From a checkpoint of a small mixture-of-experts model trained on Wikipedia.
Size: 14 layers, width 768, 262M parameters.
Experts: 96 SwiGLU neurons an expert, 4 picks a token, a sigmoid router, a shared expert of 512 neurons.
Training: a variant of Muon for the experts, 6672 steps.
Below are experts of layer 11 (counted from 0) of a mixture-of-experts language model. Rows are named router (the router's row for the expert), gate (a neuron's input weights, with its number), up (a neuron's input weights, with its number), down (a neuron's output weights, with its number) and show model dimensions 384-479. Each number is 128 + 32 x the weight over its row's rms, rounded and kept within 0 to 255.
Before each expert's rows: a language model's description of what the expert responds to. This comes from a sample of Wikipedia text that the model never trained on.

# expert 51
It responds to: Field labels and spaces in infoboxes and chart tables, such as Released, Genus, Coordinates, Born, Time zone, and year pieces like 201.
router [ 97 110 125 147 114 134  98 114 170 137 128  47 178 126 148 159 149 150 136 145 102  73 106 179  90  95 176 159 177 150 165 119 136 161 110 135  98 154 129 150 181  69 142 116 102  85 130 132 203 115 123  60  62 165 160 141 168 101 147 145 184 134 186 130  66 133 110 185  79 139 133 187 103 176 152 146 124  82 172 128 137 101 100 150 130 124 116 214 169 117  98 133 143 126 185 140]
gate0 [108  87 110 142 161 135 123 140 146 147 112  94  46 108 105 117 156 133 119 145 135 150 135 168 138 128 146 157 148 161 153  98 110 125 129 185 154 150  86  71 136 178 108  88 128 108 187 135 135 142 132 150 106  98 105 111 109 137 161 103 114 112 200 155  93 116  91 112  69 222 142 159 117 148 132  98 167 147 122 141  59 122 168  98  61 122  77 141  82  88 174 134 120 100 114 143]
up0 [140 153 134 104 186  94 127 144 127  65 132 150 170 184 166 155 162 146 153 133 150 130 152 163 107 180  97 108  66  63 136  87 158 139 166 119 141 156 157 163 129  70 145 147 144 144 116 173  93 164 157  86 130 128 171 202 140 118 124 175 194 136  61 153 147 166 153 176 165 105 127 107 155  72 116 146 109 115 141 101 108 139 109 176 193 107 181  98 156 160  71 161 127 177  94 167]
down0 [142 108 171 149 120 170 135 136 145 115 122 134 145 161 146 147 125  77 111 103 120 148 126 147 167  94 158  59 141 107  96 118  79 129 168 110 143 111 140 150 113 176 128 156 117 129  94 168 135 158 182 138 107 181  96  79 162  83 113 139 114 122  78 119 142 141  90  86 139 116 118 134 144 147 101 157  76 125 144 107 173 122 102 145 114 121  95 142 127 123  87 136 130 175 164 164]

# expert 13
It responds to: Species, genus and nature descriptions plus list dashes and spaces before numbers, such as species, genus, over, up, understory, 4.3 m.
router [116 128 129 197 161 165 118  98 108 119 110 139 119 132  96  90 194 146 156 157 151 130 121 155  35 136 120 123 129 122 126  95 150  80 123 143 197 153 150 158 143 110 131  82 175 113 140 136 125  81 178 163 126 146 111 116 126 162 151 142 156 149  93 153 141 129 123 197 134  81  97 168 150 138 149 141  77 121 107  80 120  84 135  92 119 138 124 145 121 139 155 126  67 143 173  69]
gate0 [133 120 168  95 115 137 150 138 115 152 150 143 153 174  77 139 127 145 132 185 151 163 118 135  60 169 163 176  99 131 166 126 157  67 153 121 116 125  82 124 139 100 133 227 141 117 119 128 114 116 155  96 158 154  89  84 117 196 135  75  93 149 129 101 154 164 154 130  98 136  92 100  86 162 185 102 121 154 156 118 122 109 173 137 105 198 136 165 128 102 130  77 122 123 110 105]
up0 [148 102 142  68 118 157 159 101 108 169 131 119 107 138 131 119 158 114 151 154 148 139 117 154  83 172 164 152  90 119 139 141 188 126 179 115 109 117  98 128 155  93 103 173 142 126  82 149 135 128 115 133 205 184 134 101 114 152 125 162 111 134 129  82 135 170 126 166  91 184 150 119  67 135 155  97 111 124 168 142 116 159 155 144 126 152  99 131 160 167 181  90 125 159 151 130]
down0 [136 137 115 114  95  86  98 107  78 157 146 131 131 130  97 144 134 158 132  91 157 114 106 134 114 176 186 136 122 151 150 175 110 106 123 115 140 141 156 122 135 113 156 149 176 137 158 172 181  80 129 125 145 140  91 169 149 118 138 136 209 161 182 112 118  94 151 123  72 182  92 108 132 135 167 101 110 167 134 135  52 119 160 123  97 125 106 129 119 150  88 101 152 103  76  99]

# expert 6
It responds to: The first three digits of a year in date ranges, tables and list entries, such as 201 in 2015, 199, 197.
router [154 162 123 110 144 125 136  90 148 140 110 107 148 175 156 159 146 155 126 190 153 166  82 170 126 105 119 179 129 133 111 161 144  98 165 142 137 133 132 163 147  94 101  89 140 101  78 154 154  50  95 116 111 119 131 105 170 195 109  90 140 141 190 184  97 110 161  98 140 153 102 127 165 187 100 167 159 156 165 134 133  68  63 120 125 106  87 135  93 131 127  87 157 195 110 138]
gate0 [127 186 123 115 144 112 138  95 152  95 150 141 113 127 153  96 119 134 132 155 137 118 136 132 132  96 153 118 155 153  96 179 121  84 154 198 125 150  52 114 133  87 153 108 131 137 102  87 172 184 126 124 142 127 136 149 123  99 127  96 102 124 148 132 103 121 153 136  99 172 153 136 170  87 177 147  86 162 191 143 140 131 138 143 112 133 114  99 140 142 135 114 114 193 140 108]
up0 [142 120  79  94 131 139  99 137 152 139 122 113 150 150 114 149 148 155 144  88 124 120  77 142 107 167 105 141 115 114 136  89  86 152 177 132  93  96  94 168 108  95 156 113 134 120 147 123 142 146 150 159 135 190 222 119 112 150  85  69 112 123 147  85 130 177 166 161 130  70 116 131 111 138 109 115 140  98 117 132 142 129 137 113  84  34  79 174 117 123 123 121 123 103 152 164]
down0 [130 108 161 176 150 164 107 163 123 131  73  98 126 161 161  63 170 134  98  97 139 114 115 130 113 210 114 143 111 115 146 138 141 139  96 151 116  81 154 111 113 128  78 120  65 100  57 107  81 101 159 166 124 141 101  95 129 132  98 128 130  94 140  83 109 162 105  83 135 150 130 139  84 138  88  69  66 107 117 105 124 118 190  85  88  86  79 103 190  76 174 171 128  92 181 179]

# expert 10
It responds to: Given names and surname pieces of people, such as John, William, Richard, and name endings like -son, -ley.
router [123 147 122  83 111  95 124 128  97 107  81  69  96 118  96 114 122 151 124 152  67 152  85 180 122  93 140 133 115  96 125  96 187  59 125  86 176 129 134 161 177 109  82  81 143 127 109 119  92  99 143 103 130 168 174 111 131 167 140 117  80 132 174 131 160 104 120 118 119  85 119 100 126 181 155 100 132 157 147 100 179 142 139 178 107 142 193 118 105 140 191 129  96  50 146 162]
gate0 [148 115 104 146 117 138 160 159 146 141 108 182 114  76  87 115 119  98 179 144  92  94 183 170 104 169 176 145  98 161 143  94 161  98 137 115 100  91 132 170 139 103  98 121 154 124 154 104 109 108 172 158 140 111 166  73 111 154  95 100  86 125 101  83 132 186 132 133 118  57  75  43 125 175 157 161 154 157 125 100  96 133 108 174  84 107 121 118 104 139 139 117 120 111  95 119]
up0 [138 154 132 128 130 101 124 107  82 168 164 164 135 129 161 182 157 133  83 149 178  91  76  66 190 113  94 130  92 165 171 118 155 173 115 120 120 167 119  96 112 134 160 151 112  79 125 168 129 194  78 125 147 105  73 147 127 112 166 147 215  95 116 133 113  96 116  82 122 147 200 149  86  93 111  69 147 119 162 134 142 161 164 117 126  99  94 125 138 128 129 154 109  86 148 134]
down0 [166  60 191 101 110 139 106  98 129 153 113 123 127 109 156  95 105 115 122 130 103 107 143 123 182 149 162 116 102 100 127 124 106 155 124  57 166 132  89  76  55  81  94 171 135 134 189 153 127 134 147 139 137 103 152 138 108 116  91  94 156 160 141 129 168 120 137 116 142 140 138 129  58 148 101 105 163 126 124 101 133 121 162 153 125 104  66 161 126  82  71  65 157 108 120 120]

# expert 8
It responds to: Country and region names such as Japan, Canada, Chile, and paragraph-ending periods or table row ends, often in TV and broadcast articles.
router [107 136 144 167 172 174 106 144 131 110 111 154 200 129 133 130  87 130 137 144 137 163 117  76 103  58 121 140 128 161 128 145 117 145 135 127 133 146 139 104 138 142 143 177 201  71 180 130 136  83  92 127 126  98 108 164  87 168 132 131  94  94  69 172 156 115 152 140 130 183  95 119  72 178 136 129 152 124 116 142 133 153 106 113 171 113 139 165 147 175 103 192  94  64  90  80]
gate0 [149 140 122 147 105 136 152 115 109  84 127 119 130 120  94  98 124 188 102 129 109 103 114 134 160 127 157  84 122 179 187 135 112 130 151 158 121 155 191 130  99 136 138 150 190 102 121 163 131 118 126 118 143 117 172 122  95  85  78 136  72 117  95 142 197 135 144  65 145 121 179  78 104 149  79 113 136 128  93 186 164 120 126 120 147 126  82 147 162  97 113 165 100 119 169 119]
up0 [176 173  60 179  99 106 121 166 166 165 133 110 161  81 124 114 139 153 113 135 104 119 131 114  95 129 127  89 160 126 138  66 128  98 164 173 148 119 160 145 100 157  97 147 110  96 149 124 131 188 144 102  61 157  76 108 133 119 152 118  86 132 116 157 106  81 143  56 119  93 156 109  58 174 175 115  90 154 112  68 157 114 156 160  98 112 165 120 105 135 134 167 109 146  93  34]
down0 [126 142 166  53 153  34 104 121  91 165 105  76 130 138  93 149 102 161 103 145 118 100  63 138 137 153 155 106  99 140 122 111 154  77 143 122 134 118 112 105 129  91 126 191  95 158 138 168 160 109  84 129 149 171  99 137 195 103 126 121  99 135 157 105  62 121 130  87  99 160 168 106 114 170 132 138 120 167 109 127 148 143 139 146 112 176 146 150 104 184 138 117 156 158  94  99]

# expert 48
It responds to: Sentence-ending periods before paragraph breaks, commas, clause openers like when, where, because, and reporting verbs such as said, stated.
router [160 119 137 120 158 119 123 130 141 113 122 126 118 168  75 140 179 136 130 107 153  95 177  90 100 145  88 152 151 145 144  90 209  82 134 118 124 172 119  82 136 128 155 151 120 172 171  98 106 109 111 125 121 170 122 170  70 120 140  71 145 107 179 120 165 158 152 119 137 129 143 146 118 113  94 178 187 125 177  93 152  75 170 134 177  98 131 127 141  92  81 140 134 111 123 140]
gate0 [141  96 115  82 122  63 145 100 173 170 120 155 152 164 136 200 155 215 153 123 152 149 136 182 139 110 115 164  88 115 198 114 133 105 109 145 142 126 151 159  94 122 130 100 100 127 172 132 144 115  71 159 141 151 169 122 110 156 117  86 126  61 145 169 107 129 107 121 114 130 121 173 130 149 155 157 105  67 119 113 124 114 102  52  75 157 129  91 119 146 147 174 132  85 117 110]
up0 [132 180  80  64 131 176 170 153 124 194 153 121 154 173  81 176 138 187 131  89 160 127 169 147 124 146 134 158 151 160 130 141 141 117 138 125 140 141 152 121 128  60 115 117  93 149 134 135 119 154 119 111 158  86 135 100 123 145  77 192 172  73  96 155 123 172 133  64 105 121 133 138 120 183 147 131  97 138 117  66 125 164 140 142  66 159 104 125 121 122 179 129 145 139 174 129]
down0 [128 120 140 148 124 130 181 150 105 142 143  73 173  97 118  92  87 158 157  79 108 140 141 184 102 183 108 102  80 161 118  87 117 136 123 116  93  89 135 145 148 124 232 139 121 132 149 141  74 116 106 117  85 139 142 134 143  74 146 142  78 126  82 184 117 102 171 168 128 155 129  98 147  64  94 176  98 145 126  97 192 185 197 122  90 128 120 156  95 171 119 113 115 114 137 139]

# expert 59
It responds to: Pieces of Latin genus and species names in taxonomy lists and synonym entries, such as -idae, -ensis, autumnale, plus species and genus.
router [111 137 128 148 120 131 137  83 115 175 114 161  97 154 154 106 141 190 183 214 167 117 174 130 121 138 140 157 115 139 187  53 108  83 128 146 118 156 116 135 139 121 117 127 112 165 155 118 145 160 172 105 109 119 165 188 116 132 153 152 120 122  67 170 141 112  84 161 138 135  94 177 137  90 101 137 100 139  86 135 164  58 107 123 135 159 163  97  96 126 152 163 108 132 159 102]
gate0 [130 169 140 105 145 116 146 142 142 109 115  99  84 135 147 143 152  93 154 151 136 103 129 138 184 130 122 152 167 135 139 128  75 132 131  92 123 152  78  45 135 153  96 107 180 107 101 120 179 167 187 101  75 142 160  87 102 110 143 195 143 112  95 222 102 171  78 134 159 147 104 169 151  98  60 116 138 131  89 133 103  99 105 135  81 115 109 114 135  80  79  95 180 118 119 142]
up0 [170 161 179 119  81 157 135  93 109 129 143  83 123 153 130 117 190 138 213 180 158 157 154 144 157 126 134 137 171 163 139  56  78 108  97 124 138 151  25  75 103 157  95 123 130 124 122  68 150 132 123  87  91 144 118 103 147 136 139 195 118  77 103 236  99 185 147 119 195 155 105 143 152 103 115 101 102 138  56  97  83 103 100 132  98 141  94 101 143 128 100  92 106 165 106 106]
down0 [ 87 123 178  99 118 116 151 155 131 143 150 115 136  92 137  64  80  86 103 155  63 106 132 133 108  73 139 142 161 193 164 126 156 123  98 105 175 109 179 102 118 144 160  89 165 168 122 149  89  73 105 138 145  64 155 135 175 112 120 132 119 149 155  86 149 164 105 138 108 126 135 127 171 140 146 124 135 132 122 142 134  85 142 112 137 106 188 123 149 127 102 104 125 149 139 118]

# expert 3
It responds to: Family and credit words in biographies, cast lists and sports tables, such as wife, married, by, featuring, plus country codes like ESP and GBR.
router [114 170 152 177 126 125 138 108 116 115 128 165 134 134  82 149 138 174 140 111  83 161  97 128 126 157 124 161 155 139 135 131 180  72 140 124  95 134 128 120 105 106 134  92  91 163  86 121 150 112  66  76  93 145 124 146 105  92  86 116 126 144 122 138 136 143 210 129 100 158  74 114 121 128 140 176 102 133 152  88 154 116 163  83 129 117 174 106 113 113 146  78 109 130  97 122]
gate0 [116 116 184 113 155 133 151  67 108 149 164 140 104 157 113 110 133 130 161 135 120 143 131 155  96 100 110 113 144 148 121 147 113  74 117 175 118 131 135 129  91 191 134 100 130 161 189 156 100 152  91 128 141 127 118 120 182 121  89 105 142 129 152 133 122 128 144 137 136 152 118 134 129 162 102 125 136 120 146 122 159 118 112 119 109 132 101 124 106 149 157  83 152 112  66  91]
up0 [131 174  95 132  80  89 122  95 123 138 135 114  60  75 115  97 106 121 115 130  84 124 146 120 126 130 144 151 164 170 137 110 103 114 108 118 154 133 177  70 166 131 133 138 149  73 158 137 181  97 141 194 118 143  95 152 161 168 165 156 111 133 119  88  88  91 114 112 122  69 133  75 159 108 128 139 184 171 106 164 119  83 120 161 162 117 114 169 128 127 123 122 111 138 130 133]
down0 [155 148 131 115 169 164 118 139 113 115  86 119 144 155 120 149 180  68 147 138 168 136  28 106 154  93 118 105 165 114  98 168 129  90 108 104 106 135  79 124  57 153  98 109  66 202  97 135 120 145 106 109 126 123 143 109 147 114 127 115 126 128 144 182 125 140 141 119 149 161 127 180  99 115 145 110  95  87 110 118 140  88 142 147 133 113 167 122 167  75 169 106 163 133 112  96]